Experts of a small language model: 64 experts in each of 9 layers, 321M tokens.
Below are experts of layer 7 (counted from 0) of a mixture-of-experts language model. Rows are named gate (a neuron's input weights, with its number), up (a neuron's input weights, with its number) and show model dimensions 0-255. Each number is 128 + 32 x the weight over its row's rms, rounded and kept within 0 to 255.
Before each expert's rows: a language model's description of what the expert responds to; "mostly gets" lists some tokens that are sent to it at least half of the time. This comes from a sample of Wikipedia text that the model never trained on.

# expert 48
Publication and media details. Commas, verbs and parentheses in bibliographies, discographies and book or film descriptions, such as was, are, translated, journal issue brackets, Written, Producer.
mostly gets: "Written ", "influ", "Producer", "documentary ", "books ", "Notes "
gate1 [199 180 176 117 137 138 127  66 155  90 142  96 129 137 160 135 120 164 122 159 116 109 127 115 119 156 141 129 180  76 125 150  96 209 140 127  94 197 143 157 129 138 145 186 129 180 149 124 101 131  74 166 124 150 131 142 126  74 134 119 134 199 173  81 138 196  89  76 131 149 139 137  91 124 103 168 144 172 104 166 130  55 156 164  99 116 118 158 115 144 146  90 121 192 153 119  77 118 117 184 185  99 128  49 105 135 101 158 121 118 153 115 107 106 106 152 106 132 139 123 114 181 212 128  64  70 160 157 164 157 159 159 113 123 122 161 104 119  84 141 130  78 180 138 137  87 143 117  91  95 143  78 175 115 141 187 130  91 141 179  51 131 136 122  92  70 115 122  81 111  94  91 138  89 107 138 193  85 123  94 119 129 218 129 133 106 129 115 132 148 143 123 159 130 153  38 107 148 107 159 115 105 173 198  90 131  89 123 119  98 103 128  97 145 123 158  99  92 117 132 158 125 161 149 127 140 105 144 118 134 117 133 135 117 120 155 152 119 133 145  98 161 166  89 168 105 137  91 185 193 101 113 145 148 140 147]
up1 [115 164  94 174 120 150 166 138 147 174 122 113 122 132 146 130 152 189 139  88 136 128  87 164 188 152 187 108 106 129 118 102  84 133 133  82  63  99  92  96 149 133 210 185 119  86  87 123 146 124 156 172 126 104 126 122 113 130 139 181  91 110  94 166 142  53  81 129 155 116 112 103 138 164 187 191 118  97 201 112 100 163 192  85 173 111 136 148 127 128  67 163 128  72 147 154 101 139 168 141 198 147 132 132 100 139 119 185  95 172 158 184 172 133 138 137 113 147 127 126 147 122 138 107 121 156 146 149  92 135 106  87 173 152 118  39 177 119 122  80 170  96 134 137  47 100  92 139 134 161 125 157 135 143 138 132 166 163 162  91 116  98 112 156 127 165  99 120 158 164 114 159 108  72 113 162 106 164 122 130 197  84 117 136 115 139 129 107  61 174 117 155  92 138 120  90  90 126 107 132 111 115 179 149  86 151 132 143 162 124 157 116 138 102  80 134 201 174 166  83 150  97 121 131 129  58 102 189 141 120 162  93 165 142 160  84 128 121 139 101 168  81 148 149 100 134 160 140 162 166 113 166 101  95 155 147]

# expert 17
Biography lead openers. Tokens opening a biography or species lead: the parenthesis or semicolon after a name, then "is a", "American", "footballer", "politician".
mostly gets: "footballer ", "politician ", "oldest ", "professional ", "hockey "
gate1 [153 142 126  72 163 102  62 159 212 142  82 174  84  83  88 123 165 165  69 164 134 148 135 126  83 126 111 163 117 124 148  80 118 123 145 128 116 102  65 125  96 154 111 144  98 152 170 125  95 156 143 117 162 191 122  86 124 101 114 130 204  81  71  91 101 131 145 149 164 168 119 195 148 115 147 100 152 110 120 102 128 221  73 111 131 105 180 142  83 113 147  74 167 105  83 147 155 187 125 135  94 136 132 100 199 156 146 145  64  63  92  97 116 105 159 123 155  78 191 118 169 117  94 132 127 146 123 109 177 138 102 167  77  86 129 121 159 128 142 151 142 172 162 199 133 163 102 143 133 179 140 159 125  86 136 103 155 137 148 106  92 130 147 167 112 116 151 109  84 100  95 136 172 184  83  89 108 103 184 175 152 129  83  86 155 123 111 153 126 197 118 119 109 135  85 130 123 109 131 104 141 157  71  98  72 120  88 167 143 124 111 175 111 155 123 132 207 140 113 135  92 170 133 139 135 139  74 102  80 111 110 134 112 190 127 122 109 165 103 136 151 123 120 122 145  90 135 125 146 126 105 180 102 123 120 144]
up1 [124 149 122  91  97  97 113 144 170 113  82 151  84  75  91 107 149 110 101 157 152 121 122 115  91 136 174 164 130 141 213  85 127 115 154 151 112 100  45  95 149 185 113 145 154 144 141 191 116 121 165 172 126 157 122 115 156 126 141 133 150  57  87  50 115 122  98 123 188 120 142 145 118  82 135 114  97 143 126 132 123 158 113 116  75 102 133 120  53 111 168  97 122 115 112 166 116 171 100 112 114 187 100 101 137 133 105 129 110  95 108 124 114 107 142 117 137 113 122 114 105  99  94 115 163 125 134 124 156 110  94 123 109 145 131 109 190 163  74 187 102 198 126 193 170 172  72 147 152 167 178 174 101  63 129 145 126 155 208 166 100 111 146 166 115 141 146 160 128 125 102  97 150 135  89 165 123 136 194 108 134 113 138 107 163 145 135  93 105 165 145 154 145 163  93 151 137  98 126  94 102 159  64  65  72 144  87 115 139 148 135 141 107 126 134 115 221 165 122 145 132 138 153 123 191 188 157 107 142 122 118 147  95 191  94 145  78 167 152 180 149  69  55 119 156  79 123  75 128 157 137 180 100 160 135 109]

# expert 13
Conjunctions in technical prose. Connectives like and, that, of and or after nouns in scientific or academic text, as in "enzyme that catalyzes"; also ISBN hyphens.
mostly gets: "cell ", "meth", "social ", "Jos", "problems ", "risk "
gate1 [187 118 179 131 109 137 161 111  77 186 152 134 128 153 168 132  88  80 137 132 128 140 112 147 165  82 128 183 161 125 162 109  99 120  98  88 148 111 175 152 123 120 147 163 128  81 102 141 184  51 109 108  80 145 142 126 148 146 104 145  92 155 108  85  86 171 101 113 170 140 104 153 119 183  99  90 143 122  59 105 136 178  92 126  79 142 106 122 171 155 121  78 137 113 143  83 128 107 178  63 112  82 135 124 201 112 154 158 159 108 112 115 125 152 143 193 100 111 130 134  99  99 123 116 105 144 150 129 173 170 124 140 161 126 127 139  70 110 123  81 209 106 202 185 160  88 148 149  98 123 170 151 125 128 129 169 130 106 180 146 122 125  87 114  95 129 159  95  69 163 188  97 158  68 154  78 115 158 196 131  91 127  88 114 166 100 143 183 147 136 169 114  94 159 167 104 176 163 146 144 109 168 132 110 141 105 179  96 111 129 122 133 110 148  91 101 174  84 110 138 139 170 169  92 138 127 133 141 122 111 112 159 219 170 140 134 172 155 171 102 119  73 181  82 125  47 130 127 105 133  93  91 129 124 152 122]
up1 [100 191  60 126 120 121  83 112 150 124 110 138 111 142  96 138 137 143  86 141 140 106  89 114 141 124 106  91  64 100 113 183 118 129 116 181 112 113 109 130 136 147 128 106 148 127 195 109 112 167 104 120 195 127 126  98 114 111 117  95 124 146 171 147 132  69 117 117 115 121 126 114 154  85 157 157 134 133 194 151  82 100 186 117 168 118 140 143  86 129 113 138  84 108 116 176 111 117 129 168 150 215 105 210  83 126 135 125  98  94 168 144 136 145 121  69 143 159 111 121 203 146 168 180 127 143 130 121  84  73  74  78 109 123 130 115 164 159  93 153  78 164  55  93 109 116 170 134 135 112 114 106 101 166 129  72 122 171  95 119  89 116 139 164 119 121  52 149 175 120  77 121  99 191 144 124 136  82  91 158 142 130  98 155  58 165 123  76 113 118  73 122 164 118  67 165 112  86 168 117 104 127  74 138 101  98  93 160 158 162 136 127 152  86 131 170 129 136  85 120 171  90 131 177 149 132 152 118 128 144 135  93  60 104  80 150  66 123 106 122 153 160  84 211  73 153 153 176 147  96 154 166 119 126 114 150]

# expert 35
Narrative subjects, music releases. Subject words starting a clause in prose about albums, songs, films and channels (song, album, It, he, which), plus line breaks ending table rows.
mostly gets: "song ", "album ", "magazine "
gate1 [170  88 142  90 138 191 122 134 152 163 163 140 120 120 163 138 148 105 129 129 153 130 212 114 161  36 137 160 195 106 141 147 135 129  84 174  99 136 100 127 146  91 182 141 140 127 127 165 167 108 141  93  93 130 127 102  93 148 135 146 154 100  92  76 108 165 148 180 135 148 173 181 153 198 103 139 135  96  74 163 108  57  57 113 137 124 143 177 105 143 107 102 115 154 105 150 116 154 130 154 102 142 176  82 133 126 141 171 119 105  93 138  59 149 112 146 153  51 122 171 111 130  80 147  98 141 147 182 141 150 143 130 111 166 128 127 180 128  86 116 198 176 144 138 189  85  84 109  93 115 159 126 112  97 129 117 120 123  92 154 128 125  96 141  97  63 201 101 131  79 124  98 156  93 128 116 151 130 150 171 152 213 103  85 174 122 134 118 109 108  92 127 171 138 113  93 127  82 152 179 100 148 143  87  70 124 128 137 130  88 111 172  95 124  86 147 105 104 120 188 148 153 119 149 159 130 111  47 147 114 159 160 106  90  84 178 157 135 117 116 170  72 204 140 136  87 164 129 129 154 110 133 150 118 159 101]
up1 [ 99 148 126 123 158 111 109 126 143 142 109 129 140 134 100 108  69 142 138 138  70 108  39 126 125 172  94 164  89 121 139 111 138 134 182  70 144  92 162  73  86  93 107 146 113 155 139 132 103 163 119 123 193 110 167 143 167  89 145 139 129 193 170 155 140 106 124  88 103 182  90 112 101  77 162 129 128 164 151  98 124 176 202 177 126 146  91 108 130 157 133 157 115 107 138 120 140 101  50 124 194  94  86 189 136 123  92  88 154 157 160 128 158 169 148  91 139 174 115  91 149 201 193 145 137 116 101  99 124 121 117 142 141  51 140 129 105 135 126 117  87  67 171 137  80 191 103 167 128 125 139 146 151 155 152 146 134 149 163  95 117 139 135  73 179 151 138 155 117 175  96 104 106 167 111 123  83 122 118 110  79 118 176 206  89 103  93 122 141 185 189 110 100  52 163 137 102 128  78  82 164  99 127 147 180 138 135 137  96 161 149 121 135 110 205 161 145 104 136 136 118  87 118 130  99  68 152 169  95 121 117  89 170 104 116 101  90 121 174  87  92 158  68 105 131 158 107 107 161 123 144  96 123 136 129 140]

# expert 54
Inner name syllables. Lowercase middle syllables of personal and place names after a capital start, such as Jer-us-alem, Lar-s-son, Fer-r-ara, Jam-sh-ed.
mostly gets: "chan", "ask", "kel", "ames", "ices"
gate1 [148 147 140 132 121 187 138 117  98  75  94  89 136 143 135 127 121  66 119 150  67 199 116 118 164 136 127 155 156 122 138 139 140 129  97 105  92 145 152 145 122 156 130 175  97 127 122 173 133 128 144 137  81 134  82  87 126 137 129 121 149 110 180 159 135 113 119 168 117 132 148 113 108 133 131 180 150 137 168  82 158 130  74 146 154 145 143  65 144  62  90 160 181 124 173  72 118 133 141 107 186  54  90 120 162 133 123 154  77 110 108 132 160 103 173 138 108 117 160  95 162 130 152 139  89 152 132  97 115 113 125 110 144  91 121  82 100  75 140 137 145 103 133 161 182 106 152 151 129 173 133  72  94 114 147  70 127 127 135 181 153 177 137 150  77 212 194  97 105 148  72 153 144 141  94 122 149  87 120  89 148 154  96 117 210 123 133 139 157 138 142  85 104 157 113 122 212 121 144 211 146 104 115 103 120 113 111 110 152 147 101 148 126 129 134  77 244 140  70 131 144  78 100 124 117 107 169 136 175 130 107  79  88 131 131 177 185 119 151 127  97 141 183 167  99 144  64 123  94 139 110 208 188 114 131 140]
up1 [151 123  98 104 103 114  89 172 129 157 185 151 120 137 137 106 123 170 153 136 128 113 169 132 128  75 131 132  92  92 155 157 131 137 140 108 107 189 154 135  98 169 129 162 111 144  75 118 173 214 124  90 104 201 127 133 121 145 173 105 161 160 129 144 187 100 138 111 115 131  92  80 106 119 116 109 113 114 220 143 174 150 131 144  98 153  97  95 158 141 187  99 189 124 163 118 102 208 137  99 168 150 133 109 156 104 132 165 169 122 133 123 115 121 135 210 184 147  98 143 122 157 108  84 148 124  79 106  93  83 111 160 146 119 124 175 181  94 170 154 120 147 146 125 175 132 143 109 131 101 113 158 172  66  99 110 150 160 173  42 161 108  92 108 141 102 146 132 158 117 106 170 110  76 141 171 180 179 122 143 107 120  86 151 164 134 142 114  89 176 114  94 172 152 166 166 149  98 128 167  61 130 132 141  87 150 103 152 122 173 156 101 121 135 119 118 106 141 158 165 120 161 134  99 153 166 145 132 129 121 106 127 118 123  99 138 119 196 201 121 117  94 113 110 122 212 167  53 157 143  87  78 205 107 193 128]

# expert 38
Year-range dashes, ordinals. En dashes in season spans like 2019–20 in career statistics tables, plus ordinals and ranking words such as fifth, consecutive, best.
mostly gets: "–", "candidate ", "sixth ", "fifth ", "guest "
gate0 [150  96  88 127  97 104 134 122 126 129  58  85 114 201 174 113 101 117 145 122 176  87 133 146  97 136 162 116 141 149  92  91 150 106 131 122 129  99 166  70 137 164 135 141 168 127 161 117 111 178 116  67 167 212 140 115 112 100  58 172 132 193 118 148  79 113  88 127 136 159  83 150 119 111 166 160 119  96  86 186 191 109 140 159 113 118 129 160 118 147 147  83 135 216  93 103 172  78 124 119 128 105 106  97 146 160 112 178 108 142 142 123 160 128  90 141 155  98 202 187 143 132 172 121 143  92  75 122 154 152 140  79 140 126 125 107 107 112 141 108 153 146  76 119  90 133 109 104 134  97  94 183  66 135  87  72 119  86 108 113  97 160 123 136 152  82 138 166 145  96 150 164 161 153 143  85 180  93 172 132 136 191  92 107 122 105 134 157 151 188 111 182  98 131 141 114 107  96 163 117 154 102 167 118  56 136  76 110 110  68 114 177 166  62  58 141 118 149 165 131 166 105 161 165 155  67 146 103 130 148 112  88 117 125 140 157 162  97 113 100 130 138 120 118 157 143 111 118 144 114 134 151 157  63 193 104]
up0 [ 87  94 134 144  99 186 148  84 138 100 140  90 109  77 165 182 105 143 138  81  83 115  96 105  86 129 160  99  84 134 125  98 207 165 152  62 144 110 119  88 112 145  77 138  68 146 101  90 119  83  62 201  95  25 138 161 126 134 158 126 122 118 133 146 195 109 179 104 143 112 127  84 163 118 105  74 142 121 104 118 140 140 175 140 115  94 109  72 106 107 119 157 120  84 144 103 150 109 146 171  96 127 136  97 141 111 119 139 142 148 103 174 136 154 129 131  77 157 141 106 121 117 114 143 126  78 111 135  93  56 142 152 181 119 135 124 179 164 111 120  97 142 123 141  98 189 115 141 100 132 143  86 166  96  98 141  85 107 137 175 104  73 146 139 127 129  87 198 106 163 160 110  83 130 107 144 114 127 143  87 106  85 193 132 129 137 189  70 130  92 108 110 104 215 117 157 154 185  60 132 155 113 131 104 106 144 178 183 105 137 163 132  99 166 142  84 132 120 113 125  90 129 128 108 161 228 115 122 145 176 102 105 131 127  91  97  95 128 169 138 109 165  88 109 107  60 110  89 121 136 110 150 107 152 102 106]

# expert 4
Clause-linking connectives. Conjunctions and commas that open a clause before its subject, such as because, although, if, whether, that, where; also make sure.
mostly gets: "what ", "because ", "although ", "if ", "But ", "though "
gate0 [125 134 124 118 125 204 167 169 140 163  81 131  93 114 111  82  99 155 125 113 106 170 150 104 128 170 163 139 181 125 137 171 112 156 155 152 137 119 126  78 155 118 100 173 145 143 126 125 117 135 153 171 170  15 175 162 144 135 187 140 127  85  87 137 122 107  71 178 115 129 135 140 107 126 134 136 134 157 154 111 156 159 148  83 161 124  88  90 101 129 112 103 121 145 116 132 150 149 179 136 141 154 151  66 146  81 153 186 130 151 176  68 102 131 152 102 145 127 169 120 182  93  82 145 174  85 109 155 141 105 132 112 126 109 120 161 131 161 130 141 122 167 110 128  85 137 190 100 193 139  54 124 118 156 131  90 146  73  76  89 179 150 117 170  71 141 125 142 126  72 140 125 146 160 117 155 142  91 153 167 138  70 185 119 149 153 115  85 104 193 149 111 135 130 131 108  70 122  79 176 155  60  57 101 128 113 150  74 192 123 118 129  71 128  94  88 123 106 100 117 133  95  75 168 193 107 152 137  86 107 152 133 102 119 158 124 146 107 124 126 103  56 145 169  57 121 112 154 179 163 114 135 152 151 153  76]
up0 [126  68 117 142 138  85  86  86 104  52 111 155 164  99  93 148  92 117 129 138 160 101  72 155  88 101  87 157  66 184 108 129 163 103 149 103 141 115 104 122 142 140 151  83 129 115 127 121 210 126 130 121 163 148 105 101 113 122  74 108  95 185 150 152  90 126 147  74 170 141  98 101 134 183 168  89  85  87  97 179 104 112 142 125  78 108 164 145 121 103  96 197 163 117 130  90  98 107 121 143 119  89  69 168 181 154  89  99 150 109 119 201 131 149 110 140 132  93 116 137 160 161 137  89  93 114 122 129 128 107 114 168 185 118 127  95 164 130 114  97 156  56 105 112 183 128 134 171  93  99 143 164  93 120 124 148 105 157 194 159 125 131  92  79 126 139 147 100 171 208  89 105 105 111 199  91  87 137 131 107 133 185 101 124 109 124 143 132  82 121 106 194 107 142 107 174 143 129 197  94  98 119 145 144 154 177 104 177 114 144 129 156 217 125 156 158 133 128 139 116 133 123 166 139  90 180 130 133 117 159 110  96  94 167 102 113  89 150 119 188 115 193 107 101 128 122 169 111 146 110 166 152 139 101 189 184]

# expert 43
Infobox dash bullets. Dashes beginning infobox field lines (Launched, Commissioned, Out of service), plus word pieces after capital letters like F|oul, Re|ev|es.
mostly gets: "canc", "Known ", "oll", "ayl", "resh", "ast"
gate0 [147 123 129 130 180 131 105 190 151 129 124  95 169 109 115 133 106 112 168 143 136 120 110 112  83 184 151  98 172  82 118  34 108 147 131 184 142 119 141 175 108 140 114 204 171 150 193 104  70 137 170 105  89  83 121  91 123 191 113 134 162 106  88 101 123 131 159 109 117  95 150 211 160 122  97 115 125 163 147 145 121 122 101  77 187 115 144  57  99 154  60 112 160 130 143 120 102 181 120 140 122 128 121 151 227  79 107 120 123 161 119 136 119 142 142 146 112 134 150 171 148 111 128 164 148 105 147  71 107 101 121 131  40 171 103 160 151 118 171 118 128 120 114 147  95 142  99 109  95 143  98 128 141 170  80  71  97 137  96 171 177 151 107 167 183  49 147 156 124  78 192 168  74 111  79 139 159 121  79  96 133 170 184 196 135 126 174 117  73 146 105 153 154 103 121 138 138 161 155 161 186  89 136 117 105  97  80 151 146 118  89 151 126 150 135 117 122 148 133 205 130 164 150 128 156 153 166 122 139 129 144  83 146 113 116  98 118  93 121 141 123 159 106 111 143 128 183 145  73 102  97 121 128  96 147 112]
up0 [147 118 170  88  90 133 138  39 146 105 192 100  89 124  74  73 138 121 134 155 122 131 151 111 127  80 100 141  90 113 171 171  62 119 183  74  61 167 145  82 148 121 155 125 103  82 100 163 126 133  71  81  83 168 128 137 172  88 127  75 114 114 120 109 122 101 207 133  89 121 111  99 124  62 145 153 145  47  98 173 157 128 175 149  31 122  83 152 129 104 112 151 122 104 124 123 113 124 116 121 169 115 114  96  47 162 107 113 136 133  85 124 135 148 130 122 179  94 102 106 109 172 145 133  75 137  93 182 118 150 111 169 161  91 127 128 112 118 101 182 134 124 149 129 171 114 143 129 185 129 209 130 161  82 156 130 148 106 148 128  67  84 154 111  80 144 157 118 134 133 155  87 160 166 196 175 115 120 135 111 128 108  88  95 150 115  67 163 115 140 104 151 132 111 159 103 121  94 106 196  99 107 123 134 115 191 124  89 107 129 106 109 112  85 113 122 129  66 120 106  88 157 101  99  80 121  89 138 134 117 130 173  80 108 133 144 138 136 153 128  91 129 132 112 128 140 109  92 156 154  79  58 134 154  70 134]

# expert 55
Word endings and suffixes. Final suffix pieces like -al, -ation, -ative, -iment completing words (marti|al, reg|iment), and colons or digits after infobox labels.
mostly gets: "iment", "fication ", "ative ", "Award", "ination ", "ude "
gate0 [136  90 134 200 157  82  94 139 130 133 141 118 108 125 156  98 102 104 145  71 131  91 131 111 136 122  95 100 125 122 117 125  95 153  98 146 103 145 148 113 194 105 143 109 148  79 151 123 139 133 135 157  56  88 150 122 151 161  97 138 123 144 153 162  99  76 125 120 170 104 113 122 127 151  82 107 143 142 122 168  92 176  97 153 139 131 144 177 142 151 101 104 155  98  72 157  83 152 109 160  94  44 143  61 174 148 173 167 150 176 109 117 114 127 123  87  70 149 173 111 146 118 176 149  89 136 115 164 136  71 109 118 105  92  96 123 160 127 132 181 137  92  92 145 103 125  92 141  97  92 112 147 137 130 131 182 120 125 141 111  62 128 152 116 176 185  99 160  80 195 154 133 174 112  99  93 123 196 133  75 177 170 157  91 121 181 203 141 126  87 114 139 123 134 146 167  65 173  67 215 123 140 142 169 142 149 183 138 108 113 187  79 117 140 122 151  86 142  85 128 121 169 155  66 210  82 102 115 137 157 129 163  98 164 117 140 202 135 109 194 108 136  98 115 170 154 145 156 129 150 107 105 135 104 124  91]
up0 [ 93 136 176 127 187 116 164 130 176  80  55  59 159 170  97 102 152 182  74  92 141  93 131  93 108  76 181 117 138  91 126 187 104 126 131 191 165 150  93 134 116 179 133 133 186 141 173 112 111 177  86  91  72 103 107 158 141 161 160 149 137 133 169 122 107 157 126 131 112 137 114 119  88 117 110 134 119 105  69 164 150 112 133 154 132 126 107 189  81 153 116  57 150 141 113 126 120 125 167 144  89  78 106 117 141 119 145 134 169 202 119 140 150 172  97 141  75 139  98  97 106 151 158 147 142  63 130 132 104 107 149  88 131 104 163 122 160 142 164 127 192 137 134 139  95  79 201  97 146 142 102 151 131 182 145 167 113 132 174  60  88 119 194 181 109 141 130 183  83 125 153 118 135 127 109  89  85 154 103 127  90 143 148 118  99 197 153 132  80  88 137 124 145 129 155 117  88 106  98 152 110 112 114 155 160 153 190 104 138 117 147 122 102 137  99 125  95 105 188 125 139 147 155  96 168 116 108 179 191 134 115 139  77 129  91 178  85  75  88 119 110 159 104  97 109 118 165  99  77 125 119 102  80 164  89  76]